config.yaml
n_layer: 10
routed_scale: 1.41
norm_eps: 1e-05
optimizer: "soap_variant"
beta1: 0.95
beta2: 0.99
Below are experts of layer 3 (counted from 0) of a mixture-of-experts language model. Rows are named router (the router's row for the expert), up (a neuron's input weights, with its number) and show model dimensions 0-255. Each number is 200 + 40 x the weight over its row's rms, rounded and kept within 0 to 999.
Before each expert's rows: "comes after" lists some tokens at least twice as common just before its tokens as in all text. This comes from a sample of Wikipedia text that the model never trained on. Tokens count by the router's weight.

# expert 31
comes after: " P", " p", "P", " s", "p", " c"
router,255,255,239,195,228,157,230,202,193,125,210,185,102,254,238,227,155,176,181,132,178,243,233,169,184,218,126,144,224,269,197,225,169,224,207,262,207,127,188,219,149,197,157,142,230,217,172,242,162,214,214,205,183,259,188,187,218,173,195,197,205,243,199,163,186,158,171,212,248,167,224,183,188,265,195,275,263,183,150,203,242,200,239,164,124,198,222,246,222,240,154,124,222,224,213,129,168,271,155,228,258,225,221,143,239,198,228,196,188,102,195,188,259,252,220,148,230,253,142,224,231,187,197,175,194,141,156,186,203,215,176,277,207,170,181,144,195,180,184,199,136,304,182,232,182,171,230,208,311,224,272,225,190,205,206,159,267,187,241,167,182,231,253,287,171,217,241,240,119,199,151,80,206,194,165,208,205,245,195,185,214,182,216,192,129,175,198,254,212,239,269,243,219,152,177,203,262,187,222,231,314,217,240,213,218,177,169,212,165,232,158,155,196,264,198,215,147,160,206,210,149,219,178,157,220,194,223,152,189,170,140,185,184,176,146,176,134,292,193,194,217,133,220,142,236,208,152,204,153,213,181,197,231,265,229,215
up0,191,222,201,195,215,197,213,182,157,145,240,185,230,219,204,100,181,133,178,240,158,193,234,145,245,182,167,256,174,274,199,204,119,220,203,146,176,251,187,232,172,177,244,177,182,240,134,174,194,181,234,194,204,173,229,154,174,171,203,250,224,177,210,218,186,197,113,201,172,238,149,202,235,241,177,160,205,159,199,192,187,163,177,285,229,190,190,148,140,144,192,254,205,164,214,136,195,312,161,151,176,222,217,214,228,202,203,259,203,188,172,235,199,214,194,175,70,254,174,173,235,197,171,154,172,228,108,219,170,198,185,212,209,249,247,196,227,140,177,201,178,124,176,201,240,142,177,216,220,216,180,246,207,216,239,173,170,234,269,150,159,240,222,126,156,286,230,190,188,193,259,183,179,174,190,106,134,214,203,227,254,192,241,172,261,123,270,204,273,178,157,242,236,190,235,169,230,204,196,226,257,160,222,153,225,255,148,224,251,238,221,257,254,220,263,314,273,188,202,208,255,204,250,192,241,189,209,203,134,239,196,164,208,287,256,220,199,201,99,190,250,112,170,187,197,249,156,208,195,179,211,171,135,201,161,228

# expert 18
comes after: "0", "9", "8", "1", "2", "7"
router,272,244,137,230,239,216,184,231,252,249,235,228,153,222,198,203,197,247,262,145,183,216,246,112,180,200,188,234,220,232,211,178,200,209,184,217,192,263,201,167,160,145,217,223,257,279,220,195,256,164,192,180,112,165,297,210,214,191,210,168,159,248,136,208,147,126,206,198,214,82,252,232,236,174,207,186,201,202,204,227,251,246,158,235,196,168,206,161,120,150,235,203,239,225,122,192,206,184,194,214,264,257,214,210,252,211,206,163,160,242,219,143,187,154,273,192,198,148,224,256,172,174,205,192,271,190,158,216,216,192,212,201,220,173,281,192,253,210,183,246,150,265,202,140,210,221,185,152,225,267,196,261,160,116,229,187,194,218,148,175,236,164,172,254,162,201,202,212,197,268,161,209,175,177,221,191,190,260,204,170,302,221,168,243,183,125,255,192,169,184,140,240,231,178,131,161,234,265,197,145,243,183,195,210,181,199,251,215,210,140,256,151,173,159,204,206,237,197,164,174,173,273,288,244,120,175,224,187,175,167,244,143,177,207,198,286,200,173,233,230,215,182,236,175,124,226,224,193,208,126,145,261,135,261,188,164
up2,169,144,157,190,157,134,243,210,161,272,230,206,248,99,207,223,191,184,172,183,200,214,143,150,175,201,155,278,184,249,212,223,142,218,264,192,175,212,229,212,176,218,126,148,264,181,214,198,221,276,191,211,204,181,228,183,189,171,139,140,188,182,215,238,243,171,163,133,166,152,176,117,202,261,266,151,116,198,212,144,238,190,204,143,197,178,163,220,179,225,217,162,189,236,170,148,200,182,133,229,157,187,190,203,199,196,124,135,189,218,231,163,191,184,173,161,260,214,124,192,236,155,198,214,230,239,195,218,256,200,252,211,224,252,276,151,167,188,221,189,230,177,267,209,242,255,235,229,201,184,284,213,149,197,188,238,190,139,188,286,242,168,292,186,176,234,155,248,228,268,114,190,161,250,157,228,207,189,112,166,222,230,182,192,151,176,210,288,156,235,208,186,147,229,203,187,230,228,151,255,206,233,222,178,244,171,134,213,159,195,182,235,192,172,144,229,201,159,137,185,182,172,171,187,252,271,213,211,153,244,174,180,207,199,173,192,252,223,195,169,146,265,98,144,165,272,181,197,150,177,264,264,221,215,291,202

# expert 8
comes after: "\n", ")", " ", "0", "3", "4"
router,232,169,174,211,272,200,180,189,195,180,162,176,233,237,201,162,156,278,197,231,133,274,231,161,266,161,231,229,175,226,251,217,170,138,267,271,247,144,182,163,260,181,220,236,194,200,181,173,179,175,273,224,200,221,235,112,201,238,148,205,191,253,194,234,269,188,198,188,123,239,130,200,278,158,222,284,263,219,287,176,196,271,169,226,155,267,270,134,137,267,201,125,233,164,197,188,226,204,237,157,215,205,185,209,237,193,220,200,219,185,203,233,186,194,136,275,173,240,199,197,254,207,252,221,203,206,224,142,132,171,283,234,197,165,151,166,204,181,206,168,195,229,272,194,163,148,208,237,182,252,192,260,133,253,189,233,234,267,218,217,243,219,194,202,161,195,195,277,287,187,160,211,162,143,177,198,212,164,148,178,206,184,206,144,218,127,159,146,186,212,174,154,122,264,192,140,204,211,147,211,165,171,263,212,147,204,241,257,185,276,195,280,181,229,184,233,236,248,219,184,235,125,230,221,198,246,180,252,227,180,233,149,215,170,152,176,165,148,229,134,156,206,200,270,207,142,205,214,194,174,173,211,184,224,211,236
up0,177,194,203,208,229,223,186,192,212,160,232,213,186,205,208,195,174,312,233,283,182,184,239,229,222,214,215,178,148,172,171,190,146,119,245,264,121,173,195,236,205,234,238,137,152,258,154,259,255,227,171,217,302,222,145,162,191,236,234,74,199,201,236,220,224,205,158,199,266,239,183,237,217,141,259,199,164,142,232,241,188,196,187,181,191,211,204,234,262,244,194,200,181,254,209,204,255,193,157,265,130,225,202,195,197,177,196,204,218,168,185,198,137,259,208,165,180,201,190,133,187,191,234,174,164,199,176,223,263,130,182,270,172,227,212,186,240,225,179,182,206,185,198,131,201,175,194,212,202,123,103,235,139,198,179,156,189,182,249,243,143,200,245,189,246,196,181,167,199,183,329,156,199,220,200,176,201,114,217,194,175,167,222,167,223,255,127,188,158,186,256,262,221,109,174,268,248,152,188,255,180,250,202,180,170,153,180,201,136,192,187,135,224,157,160,227,186,203,309,208,278,205,267,207,203,193,215,275,231,196,153,220,173,135,148,138,169,138,212,238,193,219,204,259,193,244,170,172,210,179,283,153,163,216,199,178

# expert 32
comes after: " D", " B", " C", " L", " V", " K"
router,150,234,231,160,159,193,199,216,175,198,140,249,201,227,200,124,216,243,144,263,264,181,208,267,263,274,222,195,219,187,188,169,191,185,149,163,153,216,139,220,215,164,157,189,194,283,205,188,147,211,203,248,210,239,215,282,184,175,238,239,157,242,156,141,159,236,226,188,194,280,213,230,148,259,190,131,182,193,239,265,200,222,194,188,178,265,192,145,187,243,219,132,259,228,204,183,224,94,196,222,246,138,124,229,169,268,185,232,298,155,184,238,180,173,155,157,257,199,172,116,177,145,134,282,182,121,181,198,177,156,276,215,210,246,170,190,272,225,232,196,222,140,245,252,217,178,198,169,262,205,143,259,181,162,211,206,269,186,190,176,173,254,190,227,212,144,197,192,189,191,211,175,250,178,247,244,174,189,191,121,185,185,181,229,247,173,206,215,174,252,233,202,239,136,123,294,239,222,205,136,216,155,229,237,177,209,202,147,183,211,208,218,193,193,203,169,116,217,214,288,228,192,149,213,185,214,203,213,210,186,148,219,193,177,92,213,131,167,213,240,249,179,149,156,195,210,265,191,187,206,176,233,195,139,251,222
up0,260,191,154,183,252,147,294,231,204,248,252,147,195,193,157,203,189,148,274,151,161,255,167,188,202,129,172,224,219,226,195,161,233,182,170,299,196,147,197,183,168,291,173,203,163,222,225,215,223,160,237,202,244,260,203,214,177,160,223,188,216,195,202,180,211,190,246,167,175,210,257,232,208,173,147,190,174,153,270,213,205,135,172,243,119,270,208,224,261,153,158,256,276,205,128,153,200,109,256,206,189,209,237,250,128,228,226,221,196,176,229,209,252,182,283,161,130,185,212,191,199,217,225,244,158,198,185,174,194,299,172,137,193,152,114,149,195,182,158,191,238,151,213,168,190,203,125,211,237,192,254,156,252,178,197,235,259,236,210,239,200,130,261,121,255,175,123,240,182,163,194,169,186,199,169,189,147,162,293,206,207,225,170,217,129,187,224,182,271,145,277,240,244,240,197,225,216,201,270,222,262,143,226,201,247,193,206,208,270,189,190,280,202,193,151,214,191,184,212,189,186,208,197,204,217,199,223,165,193,160,205,170,119,175,208,199,217,169,194,175,171,152,154,162,121,195,192,245,128,197,218,144,203,182,177,279

# expert 63
comes after: ":", ".", "'", "0", "3", "°"
router,246,173,154,185,157,148,159,262,189,211,262,216,220,153,167,189,137,276,224,234,126,154,227,163,183,263,180,186,167,212,225,191,162,300,148,130,179,138,239,138,183,235,146,195,184,159,134,167,185,294,224,159,209,182,238,215,211,168,244,270,196,190,213,206,168,116,220,226,184,158,187,239,197,168,251,175,175,248,275,222,213,184,163,285,254,206,181,205,138,169,166,214,202,117,153,157,219,251,188,212,148,225,205,149,166,154,144,228,177,154,121,209,226,162,177,202,261,234,193,208,191,216,181,150,213,175,231,201,229,192,207,174,148,181,173,235,153,215,273,251,214,208,240,217,185,177,198,192,188,198,233,189,177,239,171,241,197,243,137,202,230,228,214,202,176,189,228,179,217,207,189,257,161,182,176,210,165,291,158,212,99,249,215,165,213,199,195,210,209,284,172,195,191,212,190,219,139,272,183,175,199,211,189,205,188,236,231,268,121,201,213,156,155,198,212,258,256,109,180,236,225,218,275,167,168,111,176,192,275,227,252,268,228,268,189,300,245,195,158,197,274,204,156,184,256,141,226,230,202,269,159,277,214,240,160,210
up0,287,160,187,209,287,231,193,240,250,187,165,206,202,242,245,223,146,185,209,222,184,113,124,209,163,179,209,192,213,174,187,145,255,209,197,218,197,152,218,192,175,112,287,121,162,271,216,182,233,198,217,180,205,155,174,204,214,244,234,181,120,185,166,127,165,300,154,214,220,182,204,188,155,208,168,173,249,190,220,178,188,207,188,214,219,199,169,160,203,189,222,162,199,147,172,104,267,214,212,148,205,150,210,248,205,290,212,141,231,292,265,220,191,247,224,269,224,184,163,213,190,191,191,154,219,166,273,181,219,213,207,175,229,179,244,142,275,119,171,171,250,231,199,159,204,177,206,159,193,233,242,263,196,191,319,183,113,173,209,200,140,165,279,148,177,171,195,191,255,139,149,207,201,178,150,166,221,216,220,174,227,244,213,175,211,243,135,163,312,248,185,183,216,225,186,174,132,240,200,143,122,211,256,190,152,188,115,228,259,229,167,220,172,265,298,197,202,183,212,186,184,181,176,244,196,201,217,231,142,206,283,196,157,264,144,211,239,253,221,231,184,212,219,204,195,162,191,208,167,182,212,171,192,228,191,226

# expert 23
comes after: "\n", "==", " et", "   ", " ", "     "
router,215,219,243,163,299,222,191,204,153,134,192,151,178,166,175,279,214,157,212,131,226,252,205,116,237,233,236,138,232,127,181,229,238,270,212,218,224,254,224,204,212,268,173,214,220,244,158,175,196,188,199,233,241,163,146,198,239,204,188,198,108,190,268,226,193,223,206,200,180,270,167,157,158,191,158,155,226,220,180,172,139,208,154,218,210,158,178,229,154,246,151,173,134,227,223,135,210,218,184,269,148,223,160,163,113,213,216,213,251,217,206,212,141,167,168,178,210,248,158,236,214,163,159,180,200,154,267,249,126,218,146,249,129,160,230,230,227,267,216,193,225,213,267,236,193,187,177,167,174,178,217,181,251,278,240,233,226,154,162,196,144,220,162,200,210,172,207,208,162,316,209,183,226,225,197,146,234,253,217,208,274,238,256,170,237,177,136,167,161,192,177,224,312,254,142,246,167,185,187,201,198,239,192,186,150,148,194,209,230,205,184,200,221,137,250,144,169,252,160,134,161,150,212,231,207,227,205,196,218,253,206,234,235,216,297,182,134,260,188,188,151,180,184,165,265,159,166,101,204,168,212,219,173,211,165,132
up0,182,262,252,240,296,163,234,221,230,226,191,244,215,135,234,201,219,184,245,215,209,170,109,187,222,197,199,201,216,244,214,242,144,264,194,191,192,192,170,261,131,216,278,222,194,213,127,201,148,224,183,283,145,232,203,126,156,243,225,236,147,175,235,161,253,216,191,159,244,183,101,212,179,175,287,211,235,201,222,172,208,192,172,149,219,215,234,253,231,207,273,215,240,212,232,173,207,193,123,203,160,236,302,135,215,213,163,245,253,195,167,177,209,154,166,217,157,226,83,201,182,111,214,222,187,198,289,211,182,205,174,209,269,164,179,208,136,242,227,185,187,243,178,240,208,151,165,198,216,223,200,294,236,168,209,188,166,228,160,219,212,285,218,200,249,157,127,199,230,201,204,134,231,214,184,196,251,220,201,115,276,189,181,223,239,152,168,245,131,226,244,199,194,242,209,159,209,97,156,152,244,172,132,189,147,176,193,197,208,187,214,133,136,112,191,143,139,189,192,225,223,183,280,174,219,199,233,237,200,206,173,186,179,221,202,218,187,162,234,213,196,186,272,235,222,227,182,218,203,214,262,183,162,125,144,229